Experts of a small language model: 388M tokens.
Below are experts of layer 3 (counted from 0) of a mixture-of-experts language model. Rows are named router (the router's row for the expert) and show model dimensions 0-95. Each number is 128 + 24 x the weight over its row's rms, rounded and kept within 0 to 255. Numbers have three digits each.
After each expert's rows: "comes before" lists some tokens at least twice as common just after its tokens as in all text; "mostly gets" lists some tokens that are sent to it at least half of the time. This comes from a sample of Wikipedia text that the model never trained on. Tokens count by the router's weight.

# expert 66
router:088137161140110106095119133139124122121129123157089152111096085165161139110132115147156149163171130129134118066123112094081116159084096140114095108142110122171136131085081090160144109160112094117157091097152128134116089142132126116153098129119130145087156168133141100153147105166103144154
comes before: " The", "-", "|", " He", " In", " It"
mostly gets: "\".", ").\n", ".\n", ".\"", " Trade", "\".\n"

# expert 88
router:121102124091135108125130090161146138140125129146118130114100079165149089153138134152109138103136124178181097083131114129113119141099102149143168156118121168128093143122111157111109129125194108127119126111153102120176115085119102136127095123145120131101090149127131148113149094124137141084
comes before: "|", "-", "The", "S", "A", "M"
mostly gets: " \"", " |\n", " (\"", " '", " “", " www"

# expert 77
router:166116129142083137141177127115122121071155125130160173160166117134122077133157126146173133120094119113108124087095104155148110107100151123105096132135132151108148128134089145104165133142168107131159127093121121151136080112158108116147135111175111053143115095129121121121147104137085133146
comes before: " of", "ing", "s", "ed", " and", "ers"
mostly gets: " music", " art", " tra", " comp", " ro", " design"

# expert 37
router:158127085152107110116107176116138136164163129100075094142095144123111137162097119125146110108126091113141099161077151140154153146107168139123137149098158131159113107147097153117130120139114137123135140175158116105108148113118137143154123127120114131124145080110090139125136175113142105094
comes before: ",", " |", "\n", " (", "'s", " and"
mostly gets: " Angeles", " Zealand", "ova", "istan", " York", " Japan"

# expert 36
router:112100146102090093092082067162137142142096116123109146136113112160156127125119110129103126109158111181121119134134114124110124162072108143091096132178137161128109131090098120112110111095128125113124113129161126123099162162190087126151112132140105139117149125152135112159136136150087136109
comes before: "1", "2", "3", " to", "4", "5"
mostly gets: "′", " ?", " billion", " them", " few", " cred"

# expert 90
router:118157115114150102110104122157129132121166149146165161146097119158109125120151141110147151195125157127148166102097153168089118117112136137096105122102145120164159151126143072149155132134086152120154123130166147165115131139168086157137107127149118126087165168096177104126149116114127166104
comes before: " ", " —", " +", " −", " MPC", " ·"
mostly gets: " Spacewatch", " Socorro", " Alfred", " Inst", " Albert", " region"

# expert 19
router:114115133124108121109164077124121139092111107126164137169122099163149129084140139123158152156153088154093126121098118151150137118108088150123107136117144120109094194149145143119149156122143114143133130113117133154126076072155127111165112146103108113119142142142159111142121107143101137117
comes before: " of", ",", "'s", " was", " in", " for"
mostly gets: " album", " tour", " game", " episode", " tournament", " series"

# expert 94
router:154122090133154100110110139106135125156178126087098154101118124060112152120151130146161100145129102079076114193108089140162159159131110124149123155118131112143177122124128169123076102115097107110119167165146118117089166116132132114133126088099135135102113113096161133147136110109176063102
comes before: ")", " |", ",", "\n", " (", "O"
mostly gets: " RAF", "IA", "CA", "BA", " TV", "TV"

# expert 63
router:144115139168144168137106115115141146147119131125144144158100149071127143086155159157061117139144126120116132130148152127133183101159100145147093126158126122141159081124159152141081122104195113128101172137159084135108123071167120097155129099148127163127104112096105102129134107142159119122
comes before: "1", "2", ".S", "3", "4", "P"
mostly gets: "_{", "–", " U", " '", "-A", "-R"

# expert 59
router:117117108120146112118141141132110132086155159073157176126142133120161137137164137114144129130148147183149134125152113133162136083111104110128118172165144150178127112123059190104181129102114156152171130110089141132121090136123106118067127151129129067114128065133156111099108126134104131139
comes before: " in", " to", " by", " on", " as", " the"
mostly gets: " released", " used", " played", " located", " published", " served"

# expert 60
router:130093134097128093085115089138126136137114134136112116101100129132130123108101143132134117132091131140083109105119119126098104115138091150122073129152147159164104101104123147100119131141083111119118104128095148158128122114144132096156117088103124127155116154125084102156146096134109139136
comes before: " |", " (", " and", " |\n", " is", " was"
mostly gets: "}", "]", "\"", "”", "\",", ".)"

# expert 51
router:122121149112195115107123155113107131119137162159118151149148154155123120115125108129128167136148124083141142168169155151116095092145129125137154142132120155150100167160130104135142121098144157157110104108115124137121133094166151161088110205135114164137149134097137126095120150140120109150
comes before: " the", " ", " a", " New", " an", " United"
mostly gets: "born", "featuring", " near", " defeating", " (/", " Starring"

# expert 62
router:145110176120203125107141157145121126135110139168174082154115130129140158126108140133124155125104100161143100124126156147079140121154142141135138116120128159145149121137097145173163149146154131120102130138114148117141152127140138149091128200175116180136101115104084119108134135141114142118
comes before: " the", " ", " a", " his", " its", " their"
mostly gets: " under", " through", "On", " along", " On", " within"

# expert 11
router:123120122125142152144108120132123136111103116093108158125119122164173134156077136114173157082137151127101162118135123091147097152115130115109103073121162155099123149101149110164108148116141177107142129139131149114073103132140124078146125119157082069173095142151114128110146114171114148094
comes before: ":", " |", " by", " round", "\n", " career"
mostly gets: " Preceded", " Succeeded", " sq", "Scientific", " Second", "Personal"

# expert 27
router:109136158130115077089114118145133147161110109169094129117085116168146139120153107120113128156129142148090118089162114107112118154121132142081094149117127135168140153101123088132099128100097128158139095093159129170113095154124101118116120156118092145137158123124153113170116093138097136107
comes before: "2", "1", "0", " a", " not", " also"
mostly gets: " Rena", " are", " were", " is", " law", " Drama"

# expert 22
router:097129125106114108115171120152133164132107127146089129138129133130112137123107128118096160151132168119154147120156143134092122146104122139103145170150137083147089120099137146108101105114123143121118122111122105157146088176117116089110097102203126121160116131100154113118092121091168152094
comes before: "-", "|", "The", "==", "===", "In"
mostly gets: "===", "==\n", " |\n\n", "==\n\n", " ==\n", "===\n"

# expert 25
router:173114139123083169130105097150112164127101095132118102105108113126122135133146122119108093108115095129116124132150119157130088129133157106162118108109095110148129119165162121137076131120153082135139144137134089124098166089108136133095126141131105140093137144154038154135152170109117088096
comes before: "1", "2", "3", "4", "5", "6"
mostly gets: "'s", "lam", "’s", "'", "X", " &"

# expert 24
router:169124105146162076109189087137117118101132118137136158126168135161124096144099166134176129094101088156140120093128131102110106158137107121167156158128108125143123128141128165135163110146099112109138108094113165147159109130126088129100106119117121141164123132096146103111120115161133155145
comes before: " of", ",", ".", " and", " in", ".\n\n"
mostly gets: " way", " parts", " areas", " effects", " issues", " problems"

# expert 15
router:115096117134147131117156120128149100106112119131119117099125074129145159188122108098165132164144104110140173163150118120117148137108138103129119159111143149140172162133094130117141127137059128110135114119109144158106123149170105124180130103134118115104092093141178110121136122146168111078
comes before: ",", ".", ".\n\n", " of", " in", " and"
mostly gets: " year", " age", " life", " century", " years", " period"

# expert 71
router:122100131154133121141120150121119144114082144128115132150170144144130134109161134162111147106150158153132108165127153156063138131131118125165157091147144140103120142123156113150137142108089104147120112132136136122133134167117144110179143104107105113119117117146080124142142131155076121147
comes before: " ", "0", "5", "4", "3", "6"
mostly gets: " May", " March", " October", " January", " June", " August"

# expert 32
router:163117102111122119129170172104143133114144123118131154139143113112106159136122158138165132141138181097146112138096125097158125138112152110137136124132113136114127124127121158128104129156131171096141124175151133122105075115091146126152144133137103142132137104155118117082146165084147134128
comes before: ",", " (", "\n", "s", " and", " /"
mostly gets: "field", "wood", " Avenue", "burg", " River", " Street"

# expert 20
router:126093160091083143121099097168092132121131103142067099143127138096138149113161142124101110123129129136109106123146138136105135120105148125091114151125142107080136149090087155137067156147118106139131143119124121123181137132069173136089114121086114168138171123158152123170152129139098086093
comes before: " ", " —", " +", " −", " %", " MPC"
mostly gets: " —;", " %", ";", " |", " –;", "|---|---|---|---"

# expert 75
router:142129144156155173141194152130117144081102147106176176166186131146127135113172155140151129132126148157101133106124125145150141095119104120134165108094139104136136094105088161135170130158140124105142145124087141141113111135148113127098151141119143145134141081182108121118128117120143121136
comes before: " to", "ing", "ed", " the", " of", " from"
mostly gets: " take", " free", " put", " make", " strong", " go"

# expert 80
router:109122148125086096100139121151146165112128121157126111156119118181126133154101101112131131118156129090096097106122162148092128111113086121092099138170148122132100196086137127116155170085133143128093131107145168154122118107115108137123095131120138138111125147159186131128132089142104143069
comes before: " a", " the", " of", " \"", " an", " ·"
mostly gets: " MPC", " become", " bring", "As", " JPL", " announced"

# expert 50
router:128129164109112146138156110115112127122116124129140116080115130134099162141104115081142104119139098072101175109161132099101120073120142150121100121139053142147115140155093138110114147163178104125133121130126142120131128172143118166099115183096158112114149086134121157106071120112111156155
comes before: " a", " been", " be", " not", " also", " an"
mostly gets: " has", " are", " had", " have", " would", " were"

# expert 65
router:102110113133139116121129093139153141143133103119147117130080127159160158075137087103129130136164139140159110121139132080129117078161120161173121127121142147167149085134168174113124123155109133105125107154126151128130077152156129168079116140111127167122140143166109110074136131137130135118
comes before: " ", " the", " be", " a", " have", " make"
mostly gets: " To", " will", " must", " would", " to", " outside"

# expert 69
router:116119128117147099167171103142126140109138133111104157111065114159119116128163113124141110163116152146130132131125147073099104109128124131107117087123056142134112146081128102095134140164120143122130142082107125170137130136184090085130116123142124157128145166104162111162145105144141178181
comes before: " and", " but", " which", " was", " with", " including"
mostly gets: " son", " but", " He", " boy", " firm", " wife"

# expert 29
router:108107123128127094114085118134140141143107123146124141130124068113137140121153138113116156154157130128102123138152152134101091108127147127095126114145150135117161087084138089117138113127137125128124134097141156162125130115128103075075096140100151119104149157096146105158124142146129115076
comes before: " the", " that", " a", " to", " his", " with"
mostly gets: " stating", " concluded", "uing", "ify", "ving", "aining"

# expert 49
router:129089116117119083104149087138143133140159090144128164107100119128156108140081127113109157160142173160103124144154155151104094157121136154088101104156146150130088136122101127094121138134138139155140102099134155131092113148124102120168088148106113115119146143074128144111100102137103102119
comes before: "1", "2", "born", "S", "C", "M"
mostly gets: " (", "(", " [", "===", " (\"", " (#"

# expert 33
router:131137141137139113103134109111094157157131101108150140164135114137113146103112121115142189131132109131152120134153146134111131159087076111094107163144127098140070191155146137155081141130094122103161122099105126120115145127125108115118096136107102079115114094107176153135150108126109137117
comes before: ":", "|", " |", "\n", "-", " |\n"
mostly gets: " JPL", " Coordinates", " Species", " Apps", " Spacewatch", "″N"

# expert 82
router:136117132117087137107111116121151099106135114109139144145159139139137175165150115025140135110146146168096158132159142090076152075114107130129091121117153139090096139139156170130156147123118140119140140124129127127115129129152142114156110108112144122140124121173074129124148117133110110087
comes before: " ", " (", " a", " round", " Spacewatch", " Votes"
mostly gets: " miles", " ever", " once", " yards", " median", " minutes"

# expert 17
router:101140091119112095147169148141119116127101157145150052138174126131122124157156113182137137143148136152096120147149140129077149095129134150115121119147135160145121130102085067126143133132115141116129152125072102140142159114112130147090122127105198128136127148102145145077129128149134136124
comes before: " the", " he", " it", " she", " that", " they"
mostly gets: " where", " when", " while", " if", " because", " what"

# expert 38
router:146131105153111169135184149116123125101147118111152136139162137113131119091144144187136151090139145092090154126132090138158135151109139113163127104113121110127162173144100145126145121139077141117155143126136131117132087118105109139162139110135138080120106111160155119114119101100166141179
comes before: ",", " and", " in", " of", ".", "s"
mostly gets: " war", " car", " television", " road", " service", " law"

# expert 93
router:084085121100110137106123119123144130139142110167077131114136106149106068134161143138144128137115116178104121101101123119114078116086098157093116125142128114118131135142137108114121103093085103115097096124159123143117148108124096098126096127147136161118151156161127122178149094145110143090
comes before: " the", " a", " his", " this", " York", " their"
mostly gets: " of", " Saudi", " ancient", " Science", " Vincent", " Rome"

# expert 23
router:129105149099094093082138136130129131158146104112074176131081118152125119130113143151132150136172135123155153098109135143114101147127119151098122162094118171153163124085125119169139112134114177145138132114168147136119108122168091099115087135097090133114138157100144092161125096167089105111
comes before: "==", " The", "===", "The", "=", "In"
mostly gets: ".\n\n", " |\n\n", ").\n\n", "\".\n\n", ".\"\n\n", "\n\n"

# expert 53
router:101120147141117108114140139108119135119120119134092123127136119139141150106123157108131136153141154161111093112126153144100086127087124137111158186117147144116116127097110072153173119123153110128114109119091148080101151126130096120135134162144117160141137177067127144104130124120104134119
comes before: " the", " a", " his", " her", " this", " an"
mostly gets: " after", " before", " During", " After", "After", "During"

# expert 30
router:122121139123133116110119103116143152144152124144093125135122092149154118122102107123101093152129071117103159117145154106118061135169138170121093123139162126155137119098101094168130102106068144132120098114131160176101103130130118123111120134114117128093155154133183083177153090123119141128
comes before: " the", " ", " a", " his", " this", " order"
mostly gets: "In", " In", " in", " Win", "At", " at"

# expert 44
router:110133143115159107117106145134136076114136165125139123141083149119132112123130134074115146113076167146090116146104152109070117124131119128147108149087127148107088153153152081133158161155161113115107108114072140137106143104116109139118111100154114102152139117066124095099163160140147118146
comes before: " ", " first", " \"", " List", " United", " C"
mostly gets: " including", " include", " includes", "including", "):", ":"

# expert 21
router:150124163112084126112117092152159153159083118134109153121104141159121099124140132107177135147177146189138089113120155144113107174111120142103130103145130148168133093078150096156125109117109106170097107111151135144149073177146098135153114137098117138118140139155140110147141142161121129076
comes before: "2", "0", "9", "1", " |", ","
mostly gets: "eptember", " October", " September", "October", " late", "----"

# expert 3
router:114152147148119104118129100121128124188153117070132151074183163104083173117126145083149121124109132126138101146120123074153118143137170144129173138103109163128090151181107159138130122143099112098140133128146112110135122128103130134154132123084130142127165126098112100109117136138114138102
comes before: ",", " and", " (", "\n", " of", "."
mostly gets: " Records", "ets", " Games", " films", "ories", "ones"

# expert 47
router:130177114117083111140134206146146138158111113094099121113094122155126131151147114134159160129065125102142147154144147130155119157159174170123143137126144137100118094127155150094156134132134132158122106149155161093120145133129167137166121133119119130130125125110193127123137124083105139135
comes before: ",", " (", " |", "\n", "'s", "i"
mostly gets: "ović", "bert", "ski", "sson", "ardo", "ić"

# expert 83
router:132177108132145119124159097134140134101125131115107122133101139124120146126088140097177161127110074092096125132130093129132119170115147141125109148121138108073130146143137173131133120195077115124118149116153104133105132110109121125129119134102127117109123107053128115091118158090155140148
comes before: ",", " of", " and", ".", " in", "\n"
mostly gets: "ians", "ators", "ologist", " leaders", " organizations", " officials"

# expert 0
router:114116152088159106132134121155137141094183094153124136068114129115136102074099136095148171135174151152105128078114106137106121143098127124132113115151139108159154144110137114142081122147137138120118114104151121156120136125152108115143098121107128167108142127171112111145117120096115124097
comes before: ".", " |", "0", "°", ",", "–"
mostly gets: " ten", " entire", " Donald"